python train.py --n_layer=9 --d_model=320 --n_experts=32 --experts_per_token=2 --d_expert=192 --d_shared_expert=0 --activation="swiglu" --moe_layers=[0, 1, 2, 3, 4, 5, 6, 7, 8] --router_score="softmax" --normalize_top_k=true --routed_scale=1.41 --balance_loss=0.0106 --balance_bias=false --router_cosine_scale=20.0 --init_std_router=0.0388 --lr_router=0.000839 --n_head=10 --n_kv_head=5 --head_dim=32 --vocab_size=4096 --norm="rmsnorm" --norm_place="pre" --norm_eps=1e-06 --positions="rope" --rope_base=10000.0 --rope_fraction=1.0 --qk_norm=false --attn_scale=0.177 --tie_embeddings=false --parallel_block=false --init="uniform" --init_std_qkv=0.023 --init_std_o=0.0 --init_std_up=0.023 --init_std_down=0.0 --optimizer="muon_variant" --lr=0.00881 --lr_mult_o=4.0 --lr_mult_down=0.7 --beta1=0.93 --lr_head=0.0121 --grad_clip=2.0 --warmup_steps=200 --schedule="wsd" --decay_fraction=0.658 --decay_shape="linear" --final_lr_fraction=0.1 --batch_tokens=262144 --seq_len=1024 --doc_mask=true --train_tokens=1052000000 --steps=4014 --dataset="wikipedia_en"
Below are experts of layer 5 (counted from 0) of a mixture-of-experts language model. Rows are named router (the router's row for the expert), gate (a neuron's input weights, with its number), up (a neuron's input weights, with its number) and show model dimensions 160-319. Each number is 500 + 40 x the weight over its row's rms, rounded and kept within 0 to 999. Numbers have three digits each.
Before each expert's rows: "comes after" lists some tokens at least twice as common just before its tokens as in all text. This comes from a sample of Wikipedia text that the model never trained on. Tokens count by the router's weight.

# expert 1
comes after: "| ", "- ", ".", "–", "200", "201"
router:491489533563466484532474534559473469507552512565520451526466476506517530451455480558447526450533519478451414543495538437551521485520519453529539533438509510484497502495557459441537514492550533441517483476537472556529539470535525462467450504503475467523530502505472481519471473477520487480437466488506507454406451495425419487527519538510585451549505529542502559494455447523481551548475510504512443558509523498504421538470449539570520514515507519415437558493441427514481490496546472
gate0:483542513438502499439535442530527488478474476488548537393421458472499523466452481447524499492486452478549482549480502517446575534477445514504501497570482454493590467574557495484498487455541548505492500526586443495404492513523496507499543438533519533502480512491494482450512511483467506590486498447456508545546466455533553409504590518477481495477456547502513583504529457539478485447484501477456529448510466537507546498467558548499451540508526447427506463544464578525498552486447484
up0:505505469483527513489526512464565485527451544568515515542563489446534468529488524463580602521551548511479498496504524516421453454496450578536524474464467539475531528554467472521412505561524502532498544563510503479525491486461580506503526606469560496549501469485477519500487477488489480423472526507522476487536489493522535499489491513502545491473439512481505524515504529449486482531508463495524556445494509505508523494491485495456494510471504534500571571558449511462515506563475543
gate1:460492519529469565486571484437522457504511554476425473527501478459573478557537462432483525473415555507501525433477495480504461494560542386548516563505454532483498504537488430490456486520493495459545510493531448486531513489509475551525445448543457514522551485482586446488459496502455399547475466523482444515557534501518468521464499477528562455543504485476488533418523503555472505519468526525495515553493459591558449460462494463467514528466530554576495469544532407502494501496527517
up1:520536527483507496412495459507490487505521479523513484522490503527480531528433505560525516472507553544510462399427520497431571524541503546473487511537513547478501548526513439550536483503474541480552508606548509526518551591567549524488503452544447483544482474539546462489480476502521497563573495507558547456488560456451497475512466515434436525486486488433470439489543534519530492509465478461459459491409543500541524508503388472575564496462519477508477557521505469471564433589601559
gate2:514478528506548526515519534523517533495534564492472488530459517499517470594545419611476522443487548527506425491545469506587537528538517481448470527526485505456504559468483469490523504562517513422509533489527540512464551528531468523481479513520534435503492520565505511531540507520488476489426432464442568473473489478510521492528523517484554470501510473441456472568552553491499528532477636473488552502512507487514495496452501565490484560440511466517515474550491463479506516468530473
up2:505489499510485439534557507518500369412458528493489533508515500541539472449487511500573503460539515522470550415479483440506474467483516444532533514523465476504500528598516476479387519495497459572459544575464499485452526445404558517527532493495465529501531527511486492563534478491480517439506518554472429508528561559488523536490480496545431489489515613531505436413461506467508474466507429476505450530465488471428470491519517527513473491533498408524552497478501494445489483575511501
gate3:539525522497499551517499452518473565489517502525427520503522495417529539463495509473496480560527498525543533462563583484469473539494600486505476487584543514503550491527493499582512503470506550542500478480542488555521507487537502502487516559575526497516457423495513528518533465539535497415486459458475529512527447441472471506445494435529566479536500473551490552517450485581506465418485572532510538524531533444513522512529576508496500552502525487542511518524512475438486480471473475
up3:503482470489461566537501541509498473499443521433484430550525494457445557537433494513482509536485558533533491515449500455535519593541518551495513509536510465435521550475511459520435453492492535509491487448509515452493515469506548492509507516527480529434522471509444537488453536472482518514452461485535582553424446455494482549482566529491544456473443485536497557489568545469532526451541621519500533656523497495504520391446546494478524441440439460532585531465471534448505484511426457
gate4:483520502474498538548535480536528483524553521445491485516521476504481578470503493449467558453524577499498475496523446473532472543516414512520460459541536447503490454526523475536455370434512452519457483539518491509513524508509531515570486421454458455512459547520417527506527499443523424489547524479488501522547511562481508543567486456559500562518533486492495509503570496562506492558519556607549491478519533524536534519527507477464454439521565496499519503535479452469481515503509534
up4:531555543404474473452537511483526470571522516498472505527478442482395580536452544586522467532519466451493459465520486528532486528515586582469531474564518499498585554498446524548553383519464479463525530490545499583475525445429474458500517466504544477576532493495565460467489459508490453513479523513492524521496523417548454502577474562518562527503483494512487488490449519540531515496486509467505520546482510485520480454443532517569525526544485504473593523538562495587488475457470525
gate5:469471558475544504450539478515496513423467530532478545435466499514543539536567434496538519460489481486516531491545502535575451518440438493497474533509509537480571473522494494479526533532536520549551464538495453525436456477504481539437549431514472507536458481462509477425476483482486533501492407492524482439510507465445554448521443549553458518483570551507492559527488577510559430410507487580548541523502468553526476538482460527478448544444505498540503508552506435470462494489505493
up5:476500539432464445454504544504482530475550479546500436571469481527483517531514505482434533520448503551446526506538471561450477456388441522539509503452580527493534517514458511535413510527517519395519513522468581500473503549512466472548478530536453564520435513531461535568518529367480546541530509521516564482488551494550391458445422451501509523465496498455526524447491509497463529499544457494470546490460511531484560516408525502482468495541486495434512568495504604535519514504503454

# expert 13
comes after: ", ", " ", "0 ", "1 ", ") ", "2 "
router:463478457555471536455499494478526510507438465451399461525555559568501517437512504486495542538514431505430548567517521570526495572477532519511436554472467466512547443494447427536493519510483560498429453463471560474583465510537422485455514533367462483477462512533421464492565488527485463427518521482489502517559528548548527536585516545423498519465461480523526525468427529444478464456558564506470461491451514514559469567465490484484456442470534517480511467500470525510516480491494449
gate0:477436528463481503538515553543481513500547520482527478469447460499487507492521514491556537474454498554500448494536519504511477531482534545520558474604515485507520532479577493500392531517529531515475532560506518508511496436496473539432549519492445482528495466480400501445601565570520492522483536581549489401534496504484467484534522497495506468513569502484489530436533507406521488471466537513521499559478507490471463502427513479502465552580463529481516490469443480549467505497458450
up0:520511415495530519540526460563500549479485509531547562468437563503521502483463438517527538520506553524482570499533503489530506461463447488517511520537509493549506478489462577567540478465526500515497506468449504488448506527481453536479472546497500480507442550481516588478509467523485470518575460532540440504423452426532406556561484453503500549517441461501552489465478489572456566505573533528531438427531472542513538458523498414504502493498442550438528531476536509469601521599474572
gate1:593507462465525452470520454477442507512501548417469516547492488446527509578561585509432485498524537483513545521437523484502506551498518464482509528585518466515452550512522486561481469525412502477479469561521518522498516518597463512499456528511550519483488528548503505500526486459530461533517503442519423439452403524535454448516449527516467480492495485503474483563551555460484479491548416480582527492551477485540497535460461523539449482509543470457512498489468479494452483587486462
up1:478501563492483591530509487492463507473497491539552471458476503546468559517475490455496463480498546482423412494555443570514473460541471507461501440472564468507478424519477488503457422550483502527460475480491487403522473497448502566477507511572497519510481554561519542520431490467421538483507559539460453511503529472490464481560532500469475535459520521428509523509409476486506572510527496522521532551549556489509531479483492527476576547470517540498504520458618506516551511499482552
gate2:548467542484477489506478481498536551525526490569507483470488518530475456424541490472518563534441482495546450559501489500518485481475509526495425563530489470432474513489476465524462506479508561550516503498585534552581487523446517654503493560445452440479495517498449497529491442505449471476513506454517448491521557527513498481439545528523485488489454449527451534542472517527605490508424495486522550489505504473482401491535467489535567601468452517519542456477506522526410472481508482
up2:494574458584481506444523525561490505506576529456457504443522547484503547507469471564515475470509608539565439521499500519511575455427507532494521475436465474481526544518472520538465477521457538544528485483578460514503524533510538454513459582413470462554573403537535508467459543523488481471535450550526578495582503488513491445593498564451456491513458515521535516469455511452538508522549424531422537557487439453457525521487500521517442501502471517488511503512533431511457586499448474
gate3:473531505564467388492457453550538499458546459507534395518507535511473454543568475505515483464512561502441524513510540511500522484541519473543484543451472501508467455533482505477512386553502479488475483507491529533531453453512535522471466524495516468552473506479501480527510475544523531533492554512486519415513488465541490530574500440493458570518496450541504470550532461490455461451499495544467518451524519516478548493509454508605434542551515545428463525477507508513504484450554523
up3:496478470550469471478511553526477552482490495480463439522429481542497512472501562423522558527527516524515526567478605553527472474494502492533479505528505478489529497501428520543478547451545539473513455550509526483572534478503459445417508465539525512539484494458502496490497522517477536417480460549554519428475538585464479471583498502506535525503523459529496516504517480521493519518478538472480464522465511472506471483488545509513589566526538542483531501475557493508501535497450461
gate4:414525530491485496523537499550529460554527496527476406530472546554482451429471516421490571486536472562501491502612515558564512498545556489540499511544506461524433479489483497450440502529515478573476482491547526504528441509516462456548518506504535566538524425423526496525515506478506538538507500438480553479471450496501524499510441496582467502491542547476538547574475577527522447499551487475440472506508560487466524482474557506545552486406506495479496476523506567481485435547517466
up4:542578532526570469518435477488475485558576486502536516567463528517488532461490480517482521534470494499498536430527496511521466471468478473581487444492472618536572470413504541512431495485502533509474500475514533592461524508518521498464560524521480525435451547503524489504456498563507481547473481481445470543459485536508455500546486497445499513486472455453503461520431479476462545471497498486545466536420552525460502422388462489551469542474440547474502496564433523466491513567511502
gate5:590520464493504476501470484464514482480525503555496489502543555494575477418517493482544493523479461530506475458467438509500495536417603452397498514530457490488463518536513437469574488498443475493471540486567449531462506453522511469443566511512560480539500490529606460519511485508420494538536546499559514529455612534548537526536549547489462502559568459505446535498478497505485542469424523483494460486520494549485572544596452431519536489500425540528474498477566547507482573454428489
up5:532502487562562477512406438478601562471497525521583534497477560489542507565449457527451549520508522530538518525476550467450617581532561521447511540449506566484514529527560477505546528508517461496468452470499540538548510536479409498526536480492496488487495476495414478540603569581481482530531514465527484528465516502511498523461596500487442426515544561563472517459517521463485490448552542470446411562528520395554461448460525472537537568500421526480454483497474531546512480477503474

# expert 9
comes after: "\n", "\n\n", "1", "2", "3", "4"
router:547498464499486539484520534463516448535523537523482546493508462477457539488447574523456559437561502459561518466486567482492532493536472482479514492517553438454503503502464546582516438553545433439481475514531460528470531466542478542561507583483507407458547476437567468431509494519471501525495519507446548514467449531540477540556592527512496528563480508403482576553445543516501554470504553565557495465502513503541518583518495536509452478509492429490542436447437479451490462575492528
gate0:509462539476506459548504523509485516489473535460486511496489426533453516560552455534503502528461526491503454487514585452486464597465410431520486497532452455520493542539506551458439492477511482572460513473445547504511529458546522558501567546483508488532487516500550561409446493482478519515426502515532476495562550510515434510451587521477454584396487580462480525462470446537566472492526546523501536544523516496624505504498417451403495487492458445477495510584508537512490501546524515
up0:451501529453530523516524473508553545489493546519534536437480443487424483602578488523549508539582517545478513526466532496491509505508474431545608550504459468490453522544478546495472587517479498521426480512545453545526508486476453548537511513485480458500523413481552512518529437589469519542512515468402449428456524511507548511491509499509492479478515586486574476509519536506516519556523480407447523462478419498547503462475507507487434510532415525461422524446562468461447469540476447
gate1:532483492518477532461488496453485535498522470445494537524475444479562465505448589533562481473483500463454484513528478498503582550548526449502530528445525493444532495516578552484445527507500512522536501488485405508480524494570448531520522522477486546504579469481469519591513450489549390504463444430449430449496510506482454551472458534478522477502526543452482578552533399479462469500478491515505543459445568473499524521472393395474498531512524477542534536490481428520522498470441490
up1:449483455489515522481551527470532501577497520502517498469457531473537546491420461494484512430460492508494541473430532445446536540439491432552505495550461411523511534565483489495553551442431521480512539522491426531478591541456448468501555519536484532548554472549502582539515556540527536482452520454545486471464551523479475482477494457503482554475503491457596531526497487539463426507467544532479477503494545515524551587545434479472578527513512443517489537501450458465540531495488562
gate2:532509506555479534500550442579549470520498553521479496533509539468476520482451520534473438525517466522461479431520476514495469568433532491409457516541530523482462482516522549492458567570516458526467497537502498445503542535533544521541505503530516471491471458460545520476582470467527499404523490465460468529504500561560440512519488516504446554475433490556562476521501452487552486484541495505507531464472489506450487608480514523483440516449470549515498447425543558535543443557479465
up2:436522560527533515525442587541532478602540518510448534531544501489483503480448503558570517487488515464397525482471481451460469551428451506498475506495531541460548522531499579455509430536431486448460423520532509423488501515540512511482509582473428443509545525589572466480483497575534518483432472479433445528468449415490460528552486499474446548503492593495514550516544497499469495530514514501559552501549448511527490449494437482537510589421475612470534443500538480487507455465533486
gate3:573455420501474502552447649578493534535407478474486526499459537519507481419562522526485532486464564555471495529461517500513440525471416437527411504557488537479580441508469512524449420491578502501507433491497523497448452551499484574525529514504453533475492521503491483582503525507562505594511444465479500540472561472473457515552475495480529541540499532551525530488537487484460456491484464503578482420478456470461526611564536517579515513515504508471508514527502476467552520451511501
up3:480499507492522496507526524463480572498510501535523462470440557474490476515506470525457518538559506518471554408487435517530536501533500510578486555531521486543495497516525475545502465484479506511534492472542480452576495447487479540530448520477456553460430482443541478425459530437532447570499544488589467540470454491561443534487525547492480498547480433534574543436505557522490489509509457494460478589570449526524512565446552495497512488543482492487526500482495401512577508492471458
gate4:517517567514548527447487497554478540541462502526467597476474504473529511484491495497493542506432418443529431574471452481476537475477556511441467490532516461522454470512453521522542509441474536460523507513490482526479488547538406410463492494472476486450503524472519570490576523507446494550544530470529456467542512472479497532522473514473549469466487502396478536497457551491508507463536562514440491537502483523588479411425492466488464561520518492481472503469490483454584507432500483
up4:439545528489440471468553520493462467484436438471459493572505488485554497572456499483505494421447485569443539466470483506543440541548452511483483529522563545466511551541515537487512528555561521546418453492483486472495467480515514472525569533487461520540436551468562543481578477537561436515547458505513488497537537512483546523461450498548452460540557498515507538442458536483443464515500467493510469519458482549455575510537458528535533403513487543475524464455445566514526503564429381
gate5:512466487547464512529563497525491527495442565440540562560451496444528491540510475581473501518535526448506502497583440507536487484513532555457528542531542510487471441428475523536434494486533445466533564486502496507439483497550476482481563497482500549502515546482456534426569517551522494503506583464505462585463551484507477549486525526484533437485533485435442540471462487520537407501553485500424476464549488491535451570538417472510514521502537501522491513495459469547541488481547509
up5:489571480500494500562543503539517499439498549469509444431555501495477502515498510486584479557564532490560547477415532452533554498557464497496508515538482503449513488543518507542469498473479479494467471568469510471549441480501518484484515519555517507508493529424569477449483514547445477526443509483518473505512407424552506471589493500514428567552577480435469461443492533487561511535445504549515565414600536560431501478505552487459567499607463536516489478520508524443466506517482491